{"n_experts": 128, "balance_bias": true, "router_logit_norm": 1.5, "lr_router": 0.00116, "n_kv_head": 7, "rope_fraction": 1.0, "tie_embeddings": true, "parallel_block": false, "init": "normal", "init_std_o": 0.0238, "grad_clip": 1.0, "seq_len": 1024, "doc_mask": true}
Below are experts of layer 10 (counted from 0) of a mixture-of-experts language model. Rows are named router (the router's row for the expert), down (a neuron's output weights, with its number) and show model dimensions 392-447. Each number is 128 + 32 x the weight over its row's rms, rounded and kept within 0 to 255.
Before each expert's rows: "raises" lists some tokens whose logits its average output raises strongly, later layers aside. This comes from a sample of Wikipedia text that the model never trained on.

# expert 23
raises: " a", " the", " an", " it", " well", " one"
router [134 107  99 147 121 143 118 148 150  73 180 138 115 114 130 125 157 165  90 110 142 109  98  93 177 172 153 123  96 136 138 120 147 121 117 137 135 101 135 124 156  93 135 110 108  67 181 147 160  58  80 173 151 111 117 142]
down0 [156 136 125 111 114 182 114  28 143  82 175 148 185 146 144 153 130 102 119 144  95 134  84 145 163 146 116 151 127 199 139 110  66 175 178 168 129 116 110 179 177 147 130 111  48 125 116 176 130  84 146 124 128 149 157 130]
down1 [164 171 124 164 180 185 103  56 113  98 122  69 117 147 137  98  81 123 176 120  47 131  94 119 140 144 149 140 143 117 113 177 122 117 136 137 126 105  98 170 117 181 113  95 108 111 177 170 159 157 135 132  77  95 115 103]
down2 [ 81 116 111 170 176 142 100 152 111 237 117 158 167 123 106 160 120  77 145 139 167 154 141  97 173 143 105 119 155 168  97  90 174 148 105 150  85  97 113 147 179  93   5 115  61 107 184 164 112 143 139 142 118  85  82 103]
down3 [174  90 151 109 191 151  71 113  87 105 139 128 154 152 137 121 133 101  87  27 152  12  79  98 129  84 137 189 122 105 131 114 115  81 120 128 137 101 139 137 101 170 114 144 129 137 196 126  53  84 128 107 125 174 113 118]
down4 [102 101 114 151 108 117 170 145 162 119 159  90 181 101 115 134 150 145 156 160 112 162 172  88 104 155 162 145 170 136 208 152 129 162 100 150 165 187 111 187 142  85 125  82  86 131 100 175 165 114  91 134 165 153 114  91]
down5 [133 143 123 125 183  98 107 132 125 167 136  98  50 190 120 113 198  98 125 113 108 127  49 139 117 126 125 157 189  87  86 138 125  97 131 112 110 101 166 129 102 138 126 178  73 131 172 122 102 104 149 118 166 126 132 140]
down6 [ 91 132 109  99 101 153 169 135  60  86 129 103 105 124 139 136  97 148 111  98 143  93 153 111 113 104 195  98 101 104 138  94 101 149 156 147 137 145 139 163  95 125 105  98 134 142  95  92 175  85 177  95  87 135 183 120]
down7 [162 186  94 164  98 128 130 145 146 128 110 123 128 152 109 137 153 110 110  89 134 179 114 164 146 116 127  80 128 136 188 136  98 165 151 116  60 114  87 188 108 156 104 178 128 137  78 127  79 121 111 103  78 111 113  90]
down8 [191 113 131  71  25 156 208 110 119 165 158 128 129 147 224 105  92 106  95  92 110 114 104  58  85  83 133 189 126 135 143  94 146 141 139  86 153 114  91 120 102 164 182 124  98 145 156 134 125 133  72 130  85 154 141 166]
down9 [129  72  51 163 101 102  76 131 106 120 136 109 141 124 120 136  85  67 127  91 135  69  95 135 182  93 111 117 132 137  67 158 138 136  97 222 117 104 125 142 179 131 173 116 136 130 198 118 105 120  77 131 152  73 151  94]
down10 [103 149  90 122 103 102 111 131 117  80 149  71 146 126 123 133  90 126 103 123  72 137 114 123 171 108 114 140 106 139  52  95 172 171 113 145 146  92  71  94 182 123 178  75 141 117 132 133 168  77 123 131 113 113  50 174]
down11 [159 151 181 177 132  92 129 134 148 138 157 150 142 121 148 147 113 131 155 120 185  81 146  90 116 141 110  92 141 144 157  75 138 170 116 118 212 122 157 202 146 135  74 184 119 131 106 197 124  90 157 107 130 123 159 169]
down12 [ 99 127 148 163 101 116 118 157  76 177 186 164 148 131 146 167 128  95 145 131 121 175 142 149 171 145 123 176 179 153 101 122 120  96  93 106 126  97 181 148 222 116  74 132  78 140 104 119 127  91 166  77 130 146 156 174]
down13 [ 87  91 167  78 181 125 116 131  97 153  63 142 100 129 176 144 172  83 140  94 112 186 131 114 110 133  73 117 147  96  70 106 148 174 136 100 195 161 124 138 133 147  60 153  94 152 143  74 139 129 140 123 105 141 140 126]

# expert 66
raises: "gr", "sh", "up", "enc", "anta", "ast"
router [ 84 133 119  83 113  93 195 171 117 166 101 171 150  98 123 156 100 158 159 111 169 115 127 156 162 153  88  92 193  98 110 161 139 100 162  72 100 114 174 103 173 124  97 131 145 127 119 127  70 173 120 120 115 116 183 109]
down0 [163 142  91 143 114 112  86 109  94 183 132 145 148 156 115 148  63 145 138  69 126 126 112  82 152 123 184 156  62 102 159 126 202 137 109  78 146 137 171  97 134  26  96 170  92 174 127 130 155 132 115 100 113 116 165 125]
down1 [153 115 166 115 115 119 178 138  85 119 145 120 116 150 178 148 129 120 131 135  75  85 154  80 166 131 168 101 114  42  99  92 133 122  74 147 189 124  76 143 100 106 185 124 133  63 114 110  89 202 198 103  85 164 171 191]
down2 [117  64 154 158 130 174 172  83 222 134 185  85 110 128 195 130  66  98  87 118 112 146 118 136 100 173 171  66 104 131 106  72 121 105 123 161 173 138 123 104  91 161 104 113 136 140 107 126 142 114  84 127 115 127 169  91]
down3 [100 139 110 139  93 156 169 113 115 134 154 116 144 191 108 127 101 184  97 105 194 171 115 183 102 192 124 127 173 142 136 107 117 143 124  89 116 124 131  95 144 124 123  99  75 103 124  80  95 103 131 107 147  84 154 120]
down4 [171 157 174 150 118 144 129 121 118  86 134  79 115 134 107 153  43 125  83 141 123 133  93  52  95 138 126  95 164 137 164 105 116 159 113 144 103  74 126 107 125 110  80 103  93 116 121 132 134 158 117 107 123 111  43  96]
down5 [122 113  80 146 128  68 133 117 119  77  85  88 144 199 111 205  88 116 123 146  97 154 139 128  93 155 147  88 122  89 135  87  95 128 137 108 128 126 159 101 134  50 115 139 109 146  96 124 131 141  64 122 101 152  98 120]
down6 [142 173 158 171 114 109 119 128 133 146 152 133 112  98 110  61 128 134 135 129  76 114  74 131 147 136 141 148 154 104 130 173 197 150 200  87 108 148  58  87  81 134 142 170  93 197 184 161 107 146 147 134 118 118 139 140]
down7 [184 203 110 141 128 128 121 100 208 112 111 153 158  67 146 131 177 154 167 126 109 143 150 148 140 170 172  97 186 148 108 125 166 101 115 137 147  45 113 175 161 126 195 172 105  87 163 149 154 113 116 152 144 168 121 131]
down8 [146  86 113 124 132 175 153 167 139  80  83  86 134 101 176 145 119 161 102  78 106 137 110  92 137  92 175 147 102 125 119 121 190 124 133 198 143 101 196  72 108  78 107 136 151  98 134 110 130 161 105 154 109 168  98 164]
down9 [186 133 119 159 136 118 129 115  99 102 163 169 165 138  97 178 113 184 148 189 113 129 144 102 127 158 106 174 126 123 118  86  78 140 154 131 104 118 129 206 165 108 109 147 125 152 157 134 124 124 127 112 166 167 158 130]
down10 [129 144  73  77  61 134 105  73 144 215 156 115 147 128 116 107 141 154 129 135 101 150 108 110 102 142 107  74  70 135 120 130  51 175 105 157 113 105 192 121 156 142 150  55 195 117  91 140 127  71 110 133 131 131 146 121]
down11 [134 109 135 181  79 140 124 177 137 114  77 107 106  80  80 132 103 152 165 108  92 143 170 144 133  34  91 143 149 158 173 101 122 139 114 179 106 165 111 118 188 141 143 152 141 131 174 108  94 124  82  97 121 150  91 105]
down12 [128 140  97 137 170 124 105 107 116  61 170 120  89  77 158  93 100 146 112 153 128 176 183  86 144 105 108 147  79 155 152 189 132  81  64 100 134 115 149 103 117 124 127 119 116 121 122 127 126 119 165 128 158 107 115 160]
down13 [168 129 141 149 166 131 121 134 162 138 114 199 110 127 132 147 147 146 168  98 111 142 138 159 113 100 143 101 156 107 133 142 160 116 144 118 120  76 147 158 129 119 101  72 108 114 142 131 142 165 128 151 114 139  63 112]

# expert 12
raises: " the", " it", " a", " he", " they", " there"
router [113 149 113 133 120 130  85 113 211  59 181 127  69 141 158 143 157 201 124  74 153 173 158 129 143 155 184  70 126 155 132 120  79 142 169 136 131 160 125 178 213 108 148  97 182 135 102 153 175 121 103 153 191 147  86  87]
down0 [118 121  57 133 124 182 166  87 110 135 195 120 185 118  75 102  86  87 106 160 133 108 116  97 102  60 146 150 134 122 204 143 152 109 146 160 120 161 150  96 132 132 159 171 155 109  78 119 156 105 130  81  89  95 130 126]
down1 [187 163 138 115 151 129 137 133 158 108  38 120 148  92 147 156 115 140 109 115 138  68 110  76  92 124 134 135 140  76 106 165 100 140 153 130 156 149 148  99  96 177 234 165 130 139 128 105 154  42  85 148 132 170 137 164]
down2 [122  93 117 124 144 128 141  98 103 134 147 144 121 185 130  91 135  89 174 218  91 185 130 151 158 133 105 183 117 101 126  94 157 101 103 124 154 114  91 168 123 166  43 125 156 148 144 100 183 146  88  98 108 203 159 152]
down3 [146 113 127 140 166 119 130 143 118 155 141 129 103 196 166 140 164  39 131  87 176 148 179 159 166 120 110 148 161 144  36 114 124 149 105 140 111 125 130 175  65 139  39 137  92 112 148 125 155 148 184 141 194 114 128  86]
down4 [102  70 142  52 136 191 129 122 159  78 160  71 194  61 113 165 149 144 124 146 127  88 130  91 145 143 141 207 121  82 173 132 148 120 107 102 147 142 143 101  99 142 114 162 200 118 152 153 171  96  91 134 119  69 106 164]
down5 [121 165 142 139 167 169 196  56  41 115 172 114 143 105 108 120 119 167 103 133  87 167 144  85 110  98 129 122 145 114  97 118 127 144 125 145 153 155 149  78 146 137 186 116  88 141  43 143  88  88  89  99 146  81  96 123]
down6 [169  94 108 132 166 148 104 114 121 102 122 108 186  46 105 134  92 101 122 123 148 107  84 122 112 144 100 150 124 149  51  90 144 175 148 110 161 123  89 139  97 104 149 120 150  91 124 124 137  79 113 107  68 129  69 173]
down7 [ 92 108 133 135  91  99 135 148 120 168 135 143 139 132 137 175 154 173  90 161 155 172 132 114  99 123 106 130 139  90 124  88 120  76 157 137 133 131  96 156 132 130 163 106 142 145 117 141 120 168 147 190 171  83 141  93]
down8 [155 133 156 127 132 152 107 102 157  61 177 141  80 142  92 140 133 155 133 125 180 151 138 156  84  95 104 136 122 150 181 112 116 172 129  95 110 105 103 157 166  46 144 145 103 141 124 159  42 170 165 138 102 143 205  86]
down9 [ 83  86 156 172 109 128 155 131  90 106 196 172 127  50 140 134 123 164 125  97 164  80 142 116 116 116 181 188 101 119 138 101 106 141 161 146 151 171  89 189 113 122 186 110  95  75 123 149 136 180 120 107 152  89 109 130]
down10 [137 139 130 133 168 158 151 138 117 147  99 131 104  84 150 166 128  93 174 124  78 131 155 115 136 117 104 184 125 109 158 136 126 114 120 158 115 145  97 183  85 160 150  98 111 141 123 102 125  73  63 113 119 112 143 173]
down11 [142 124 178 151 129 138 147 119  84 128 167 156 177 137 109  74 130 123  91 163 109 113 121 130 120 113 105 102 119 138  60 141 147 156 167 166 180 149 107 143 194 149  75  83  84 128 112 103 156 142 143 113  55 151 141  88]
down12 [151 161 135 106 124 125  99  74  63 118 101 138 121 138 116 152 106  81 114  69  94  74 128 206 202 138  86 157 150  78 116 141 136 141 108 159 138 142  87 113 131 110 115 114 119 128 146 139  98  93 178  93 104 117 177 150]
down13 [164 151 115 121 218 141 120 154  85 111  80 143  45 102 142 158 155 109 174 165 108 155 107  99 124  92 124 153 141  89  72 192 161 137  67 151  97  52 131 113 147 121  75 115  98 146  79  91  98  95 134 170 116 128 149 120]

# expert 97
raises: " while", " including", " the", " which", " as", " both"
router [168 143 148 107  52 133  70 150 150 186 133 111 131 111 138 163 117 170  93  89 160 140  71 134  84 145 156  91 133 174 121  93  93 121 108 167 132 156  80 164 213 146 161  94 148 163 121 151 136  74 119 186 170 145  87 121]
down0 [114  75 129 145 178 168 127 104 132  94 136  99 138  97 157 133 112 105 131 191 171 140  97 153 155 103 114 156 138 110 122 125 152  47 101 144 124  67 122 121 148  99 146 235 125  79 126 171 128 148 185 141 136 157 133  95]
down1 [ 92 108 139  97  94  88  74 120 196 138 134 228 135 129 161 116  89 127 133 121 115  70 131 136 149 186 156 107 112 144  73 132  70  95 146  55 139 151 169 177 122 109 123  24  98  99 108 116 157 224 122 162  90 155 154 146]
down2 [ 93 124 163 142  73 148 180 129 125  85 120 203 180 131  95 118 117 175 136 166 116 153 101 121 133 177 151 117 141  85 120  89 123 169 134 123 146 177 116 143 116 123 255 135 127 120 114 113 125 146 176 104 120 155 123 131]
down3 [106 120 135 136 141 145 134 112 179 169 129 137 116 104 137 105  76 125 115  82 121  81  60 114 130 113 127 106 160  92 178 136 114 165 107 151 120 143 106 155 148 134 215 134  77  73  93 112 137  92 139 151 117 130 155  75]
down4 [ 65 110 119 127 114 134 139 140 140 150 160 163 147 118  88 107 113 150  78 151 105 157 117 148 136 100 145 124  95 126 190 148 190 108  92  93 112 176 133  73 179 165 172 203 124  75 125  93 107  98 155 143 146 142 141 107]
down5 [185 125 117 138 133 164 152 107 144 152 132 113 138 119 137 148 101  92 116 141 103 143 112 119 149 125 115  78 154  62 141 137 131 128  97 158 143 139 125 115  87 163  86 140 150 147 178 113 126 136 152 124 122  92 145 126]
down6 [134 128 129 138 126 148 138 124 121  86  97 150 116  96 158 118 146 145 127 208 118 128  62 154 145 100 109 132 102 178 168 186 148 136 105 159 105 138 130 106 176 141 131 157 129 136 147 157 147  55 124 150 161 141  78  69]
down7 [145 176 146  92 119 106  91 130 165 184 171 127 141 138 176 142  87 125 101  91 101  89  85 137 133 108 151  71 161 104 149 135  58 145 147 141 140 147 134 186 178 168 185  92 110  39 125 149 109 111 125 173 139 100 160 162]
down8 [ 97  69  98 144 119 155 122 120 178 119 134 128 151 113 148 188 133 141 143 126 105 103 120 133 128 116 158 159 115 126 136 103 113  96 131 176  33 108 111 134 185 106 201 119 160 130 124 155  83 128 166 145  89  28 130 170]
down9 [ 66 156 183 103 125 124 160 129 161  80 104 149 111 127  62 153  81 192 156  91 149 159 103 117 133 144 123  94 129 170 125 128 114 111 140  35  96 144  95 107 164 156 123 108 109 129 116 102 109  56 108 141 108 173 109 155]
down10 [124 172 185 141 112 132 134 120 103 118 134 154  89  91 154 150 136  84 151 109 152 132 154 204 119 101 129 125 132 173 211 161 152 136 124 110 172 169 203 100 144 108 119 150  36 115 174 127  94 104 184 149 160 155 115 100]
down11 [119 118 147 179 115 105 132  85 135 168 144 178 152 150 141 114 117 145 100  93 121  77  99 145 150 174 167  73 133 148 114  81 104 113 119 122 124 148  58 143 217 149 188  64 131 101  62 159 175  97 125 134 141 124  59 106]
down12 [111 114 131 161 124  96 130 111 116  76 111 166 119 166 111  70  95 108 130 186  88 118 130 108 174 146 121 165 115 124 157 137 116 144 119 150 137  83  69  92 176 151 120 137 113 145 188  58 121 102 146  85  64 153 136  84]
down13 [126 151 157  80 130 135 137 116 137 122 129 100 120  73 152 112  65 138 207 123 167  96  40 140 133 141 122  84 126 131 170 167 132 116  70 118 136 146 137 112 164 123 159 106 104  75 222 132 166  94  99 181 120 126 132  87]

# expert 96
raises: " and", ",", " E"
router [148 155 142 136 132 190 129 167  57 127 111 124 160 122 181 129 125 129  82 149 190 132  88 132 134  97 188  97 157 167 104 112 203 171 186  91 168  84 185 100  81 217 165 105 113 111 152 176  94  89 134 173 148  71 101 119]
down0 [122 178 135 116 107  72 140 178 176 116 146  82 150  73  99 156 106 139 162 135 137 101 141 143 129 179 141 105 144 116 104 166  95  99 127 128 172  88 156 130 110 132  80 131 147 123 119 162 100 113 179 178  79 102  82  88]
down1 [126 161 139 142 107 179 114  79 166 112 112 123 161 102  95 106  99 159 127 105 105 120 146 154 147 106 148 135 164 122 243  85  89 108 109 131 127 107 159 184  75 118 121 131 167 170 156 102 145 162 102 155 115 118 144 157]
down2 [133 133 164 141  59 168 152 123  86 146 133 109 117 150 132 113 171 122 110 145  97 110 141 144 147 144 131 133  86 104 157 178  77 114 131 131 144 130 105  96 158 148 119 163 108 118  93  90 143 152 108 125 164 167 154 128]
down3 [164 130 144 127  90 134 147 134 161 158 159 156 107 104 145 112  98 106 170 129 133 181 154 135 134 130 153 135 114 165 124  98 107 159 178 114 134 131 175 191 141 140 149 170 151 119 121 146 123 125 126 193 152 108 125 176]
down4 [140 159 132 164 169 132 109 131 102 143 154 134 118 113 110 144 117  97 105  79 106 167  64 177 148 119 126 176 121 148 116 183  84 134 155 133 182 162  76 140 124 142 154 150 133 127 138 117  82  86  41 219 110 101  69 177]
down5 [ 94 126 127  94  95 116 147 140 172 160 127 134 118 183 125  99 158 126  86 127 127 175 100 142 165 116 143 132 123  96 140  79 146 186 132 192 125 124 134 121 170 107 185 118 152 105  77 136  88 111 115 137 135 163 131 112]
down6 [133 120 163 161  98 116 120  85 163 126 129 134 136 151  86 151 147 113 129 128 192 109 115 130  61 138 119 100 137 148 180 137 132 176 159 103 218 127  74 156 137 132 161  84 186 107 137 167 134 145 149 125  79  78 197 126]
down7 [141  78 141  88 127 121 140 172 112 147 118 114 141 141 110 154  96 166 136 111 130  91 110 203 138 122 101 181  85 165  86 123 157 148  80 155 136  74  97 127 119  96 144 107 126 139 126 132 133 136 142 235 104 129 134 120]
down8 [ 63 145 130 140  94 155 124 119 151 136 143 188 148 163 161  90 127 119 142 214  16 109 149  61 147 185 112 141 118 138 101 142 149 159 160 132  86 112 113 100 120  45 143 109 147  82  89 136  54 136  94 209  74 128 173 137]
down9 [ 64  96  60 128 105  73  98 142 146  94 125 103 165  86 140 157  66 147 142 138 139 123 100  87 171 113  97 127 174 187 124 133 107 152 115 138 150 117 175 139 126 150  89 154 144 171 182  97 135 191 129 107 147  96 138 160]
down10 [145 140 107 160 118 104 130 114 147  99 114 161 127 138  94 157  77  99  89  48  74 115 165  93 167 165 137 173 101  74 174 108 111  79 148 143  97 133 147 112 126 118 129 106  59  85 145 166 127 112 180 114 135  91  84 194]
down11 [221 126  70 150  93 176 104 111 129 135 126 130 137  71  98 102  64 128 175 158 156 137 103 107 102  82 100 113 157 143 136  77 124 144 154  92  88 107 147 106 125 128 127 144 143 134 126 144 130 155 160  90 134  76  97  92]
down12 [134  94 109 140  73 137  94  96 183 133 128 115 162 179 105  87 108 129 152 142 103  87  98 122 162 155 165  86 105 111 185  72  97 112 130 146 154 118 112  72 123 110 126 168 177 104 153 153 135 184 165 120 121 156 142 143]
down13 [ 78 139 128 132  96 112 119 143 151 155 162 166 118 131 120 119  79  85 104 130 140 167 129 110 167 162 133 109 154 123 154 148 109 143 146 125 109 124 141 134 144 158 108 131  86 162 121  97 105 113 158 148 131 133  85 126]

# expert 65
raises: " and", " top", " things", " or"
router [166 119 144  79 169 207 128 140  93 102 176  94 148  88  98 145  96 152 142 151 149 155 118 126 144 121 158 116 146 179  80 185 185 175 140  78 151  74 107 149 121 154 151 146 169 133  98 156  86 107 103 112 168 111 117 114]
down0 [ 89 141 151 124 119  81 141 155 208 136 130 130 116 161 117 165 125 116  72 127 134  98 142  88 128 176 105 142 134 127 194 114 110  89  75 128 129 152 202 122 182 136  88 150 122  99 128 165 129 150 159 104 133 139 110 169]
down1 [130 107 190 146 148 179 107 136  61  89 106 129 106 126 131 131 153 140  92 155 120 145 100 128 144 153 113  91 145 152  85 143 125  93  87  58 126 154 139 171 134 169  77 112 176 103 121  89 119 151 125 139 141 145  74 131]
down2 [174 140 166 147  83 146 129  95 109  87 112 120 165 119  73 159 112  63  79 179 138 123 118 105 110 170 113 128 111 133 159 150 137  67 140  77 188  88 108 121 145 218  51 114 143  82 108  98 151 194 134 131 118 133 140  82]
down3 [167 143 114  84 130 159 135  94 130 101 105 110 115 120 118  67 123 152  96  59  98 110 132 183 140 129 168 122 149 104  96 158 108 136 148 121 122  74 169 145 165 159 161 111 122 183 152  84 116  97 160 133  97 119 131 117]
down4 [126  85 129 131 131 141 118 121 190 108 128  96 120  94 129  99 124 133 216 127  60 102 160 107  99 111 102 107 150 157  90 102  68 112 181 149 171 146 128  81 121 138 108 121  73 102 168 135 157 126 115 120 104 158  86  78]
down5 [125 151 144 135 123  76 140 125 190 146 142 109 135 171 131 155 120 167 159 120  88 100 145 107 214 146 148 123 124  81 110 155 118 142 144 185 163  92 153 109  79 115  74 141 116 134 121 195 127 160  72 117 168 189 191 149]
down6 [132 153 151 112 156 135 152 166  92 110 128  78 119 113 133 157 153 166 141 151  84 123 188 134 126 137 132 119 149 129 112 138 193 124 119 138 110 155 179 116 115 176 137 134 173 143 185 156 188 182  95 147 131 119 128 118]
down7 [ 92  70 171  67 180 131  83 136 151 128 135 146 150 106 150  91 205 129 147 179 107 118 150 101 175 112 163 146 142 105 121  93 136 130 119 132  96 164 170 120 135 118 102 100 104 163 132 144 105 166 103  86 187  95 125 133]
down8 [187 146 172 109 147 175 175 205  88 102  99 135 106  92 184 133  94  78 126 143 161 143 174  78 127  87 129  73 174  72 163  81 118 140 155 141 116 128 192 151 130 124 140  79  94 110 131  76 147 162 106 145 140  88  57 100]
down9 [127 178  84 111 125 102 123 129 191 121 139 128 145 125 154 135 128 163 114 145 105 131 135 121  94 137 160 107 125 120  73 143  91 132  90  99 100 139 196  88  80 131 135 137 108 111 125 103  75 162 107 100 133 152 136 135]
down10 [130 120 161 170 158 205 143 160 105 139 121 141 139  78 148 131 164 135 160 206 180  90 159 143  92 129 145  72 166 155 171 153 166 154 191 145 135 148 157 115 120 132 132 167 146  92  69 164 118 135 126 129 121 116  88  86]
down11 [ 59 129 127 150 129 131 206 131 148  75 150 113 137 149 108 185 144  88 110 146 114 154 169  89 143 170 140 170 148 112 141 104 195 152  31  93 134 113 160 111 152  78 110 123 173 118 201 134 135 187 170 143 162 112  76 137]
down12 [164 110  97  82 161 150 129 181 150 124 159 133 152 147 114 148 124 131 126 156  97 101  99 160 122 114 112 124 133 135 160 163 118 170  74 121 118 170 129 157 113  82  89 181 112  92  67 183 135 126  92 156 158 157 174 139]
down13 [116 117 125 131 119 165 118  91 103 122  88 159 104  75 117 100 188 107 153 155 105 131 119 124 156 130 108 106  70 126 147 119  95 112  79 118 131 163 118 154 130  89 108 127  85 128 152 119 172 138 141 112 148 185 105 100]

# expert 56
raises: "lin", "us", "io", "land", "he", "ous"
router [123 108  90  72  97  62 107 153 116  92  94 126 136 108 123 180 124  96  57  83 147 136 188 153 185  85  73 117 145  96 124 133 200 170 134 112  91 121 179  99 167 105  61 140 143 186 130 171 152 172 156 138 112 156  79 128]
down0 [176 187 108  83 126 112  80 147  99 155 110 132 152 131  62 134 101 125 141 115  71 137 170 106 133  88 135 191  81 131 109 128 171 110 152 126 126 133 158 137  72 217 167 158 134 139  78 159  99 133  99 153 126 100  86 122]
down1 [ 93 145  92 166  84 108 193 176 117  72 175 103 129 204 180 104 116 112 162 130 107 187 165 125 114 181 174 114 173  85  72 127 134 144 154 129  93 115 157 132 163 130 123 122 156 170 118 137 157 123 128 115 119 120 120  79]
down2 [151 174 167 103  87 120 142 123 117 131 134 132 149 127 128  95 119 181 146 133 100 136 153  40  92 162 170 154 141 108 100 149  87 130 193 148 127 142 122 109 142 149 118  58 130 165 103 164  88 111 123 114 112  49 173  80]
down3 [ 95  82  76 166 134 160 124 137 101  83 181  72 128 140 157 102 194 117 125 143 137 131 178 163 120 115 118 161 105 151 121 187  77 179 123 139 114 154 102 179 186 169 110 130  77  95 127 117 183 118 163 131 165  88  79 132]
down4 [ 78 108 164  61 117  62  68 145 158 149 163 152 144 113 170 143 147  49 134  74  99 132 132 106 142 143 159 139 111 113  76 209  94 171 119 129 143 139 112  74 126  96 101 162 159 154 125 118 131 124 150 170 126  86 159 143]
down5 [115  72  97 112 105 128 149 123 150 135 147 132  99 166  88 129 138 101 105  32 127 149 100 215  61 118 134  92 152 172  61 117 144 190 125 175 139 109 146 141 119 132 115 176 150  98 148 131 185  94 115 145 110  69 140 208]
down6 [129 129 157 124 128 110 114 189 151 139  96 104 184  77 153 126 130 102 143 106 129 151 128 137 120 156 109 102 150 117  78  76 102 110 122 157 111 166  78  85 172 164 106  43 167 102 110 113 157  83 146 149 121 152 151  72]
down7 [126 138 146 107  72 150 130 151 139 103  98 160  83 147 159 145 119 143 120 160 145 124 144 121 151 184 139  79 170  61 115 105 174 109 111 125 131  95 125 120 111 115 148 152 125 100 118 148 123  92 107 147 208  91  64 134]
down8 [146 129 175 144 117 164 119 126 101 173 113 122  93 116 133 106 128 130 126 109 110 134 201 128 157 114 143 123 158 124  89 126 191 114 178  79 187  38 139 112 109 164 104 113  85 115 109 200 160 143 122 134 143 112 125  98]
down9 [ 98  84 124 128 167 161  98 151 141 161 131 157 110 102 129  62 114 137 139 159 155 109 139 126 147  55 158 125 153 109 115 143 189 167 165 190 121 135  78 117 146 144 124 177 153 142 170 179 158 151  90 160 140 108 102 128]
down10 [119 166 127 121  92 111  69 157 116  66 125  97  95 158  45 143 129  60 144 136 131 107 161 136 131 115 134 136 108  78 139 102 103 166 106 161 113 116 107 133  60 126 105  92 115 123 104 150 116 112  64  70 128 123 102  80]
down11 [134 160 147 185 132 170 116 144 143 193 172 112 174 161 101 105 139 124 111  87 141 116  96 126 160  77 193 124 108 136 156 136 177 126 164 151 149  93 124 185  61 200 169  86 133  69 116 117 138 136 135  94 188 114 172  90]
down12 [120 143 175 119 159  82 129 162  72 110 147 208 169 121 107 148  85 125 139 132 141  68 119 167 110 167 110 146 124  88 112 143 150 108  64 148  72 116 150  48 165 137 144  77 167 162 144 143 155  81 142 150 115 201 158  42]
down13 [117 142 100 137 157 175 147 166 135 110 157 132 207 187  58 111 117 129 106  49 115  99 128 200  89 165 136 172 141 157 136 133 139 102 142  84  88 126 153 184 100 163  89 124  90  83 104 104  75 133 192 166 127 185 129 138]

# expert 3
raises: " W", " S", " B", " H", " C", " K"
router [106 118 152 126 156 112 137 127 130 115  91 165 116 105 134 156 109  94  88 117  65 112 109 148 117  87 123 115  59  89 131 194 166  67  93 113 102 136 114  67 141 119 188 122 169 114  83 157 120 141 136 126  77 140 145 122]
down0 [ 99 121 173 165 112 191  69 118 138 122 140 114 182  93  97 143 155 126 115  86  92 131 102 143 104 146 105 117  97 126  43 131 104  88 166 126 119 141 116 182 139  90 136  75 149 128  93 163 108 135 109 159  64  93 119  95]
down1 [ 90 113 139  87 113 172 133 116 129  95 130 116 154 146 153 140 129 139 108 139  81 199 165 107 154  96 135 154  84 172 110 157  98 106 130  97 103 114  74  54 169 116 178  79 147  87 123 133  70 140 127 116  83 115  35 151]
down2 [170 133 108 100 149 114 152  62 125 142 116 164 133 103 173 161 107 154 138  78  72 161  99 127 115  51 131 151 112 105 149 139 162 146 125 133 147 102 107 187  49 112 157 138  51 122 159 124 121 105 130 131 157 157 184 189]
down3 [126 182  94 106 153 143 132 151 130 125 110 113 103 129 111  92 112 127 134 127 141  98  54 221  99 120 198 216 109 135 184 103 101 118 151  70  99 103 110 188 106 172 123 135 128 118 119 136 126 121 132  42 116  93 132 128]
down4 [133 145 163 172 108 171 103 152 143 118  96 113 101 112 100 191  75 120 174 113 156 110 148  95 137 124 126 155 164 106 127  86  77 180 115 134 132 151 149 167 124  44  89 115 151 140 125 110  96 131 126  87 115 115 235 103]
down5 [169 134 167 153 112 127 141  76 150 102 166 143  99 114 155 209 162 127 190 132 126 123 107 126 129  97 135  51 149 146 100 104 189 125 148 141 102 127 181 160 135 137  93  78 130 122 125 120 112  93  48 161  96  71 114 172]
down6 [163 154 114 172 103 161  76 144 124 123  90  95 101  76 109 164 108 157 132 151  83 162  60 101 116  55  82 113 119  99  47  56 122 139 155 111 136 144 137 200 142 112 162 113 130 114 156 128 159 131 169 106 108 161 135  79]
down7 [ 19 136 109 126 100 160 160 189 138  91 137 154 129  94 121 143 107  75 101  77 117 154  79 137 124 127  72 180 146 127  93 191  70  73 102 109 119 143 157  94 166 119 176 106  94 110 152 106 136 131  92 137 108 154 203 187]
down8 [ 64 131 130 138 118 155 175 112 152 152  88 137 104 109 124 173 135 110 151 149 119 114 128 164 123 106  65 102 101 153 196 118 122 179  66 176 122 173 133 164 134 143 142 110 123 165 170 143 126 133 141 139 115  78 181  74]
down9 [156 125 149 138 106 111 190 118 146 153  86 109 102  97 132 129 128 151 184 131  79 133 121 117 154  98 121 156 100 164 137 146 118 101  87 112 132  64 131 114 162 124 204 143 117 122 117 113 148  98 107 105 187 127 135 124]
down10 [111 149 157 121  93 163 123 128 167 120  74 116 116 107 145 119 138 135 112 108  87 159 106 179 113 120 108 153 139 130 102 153  67  79 195  95 133 146 139  90 159 117 172  95 132 106  42 171 131 101 149 178 138  79 150  79]
down11 [154 149  79  81 113  49 127  88 134 121 177 174 143 109 144 120 116  78 127 103  53 161 120  93  95 149 110 140 189 103 199 189  97  90 137 146 134  62  88 175 155 189  90  90 108 151 123 111  76 159 108 132  89 154 157  99]
down12 [192 194 134 131 163 125 144 123 109 164 122 203 109 121 206 146 122 118 101 118 131 160 139 148 146 134 106  86 139 131 110 143 135 113 166  95 163 179 184 223  93 113  93  87 118 146 117 147 147 157 105 189 157 152  78 147]
down13 [ 97 146 131 135  91 183  76 191 143 200 204 112 140 121 149 162 134 192 158 107 165 101 135 102 139 124 127 153 158 101 106 106  68  80 138  94 151 185 152 179  96  77 166  72 144 126  61 127 118  94 136 111 103 110 117 146]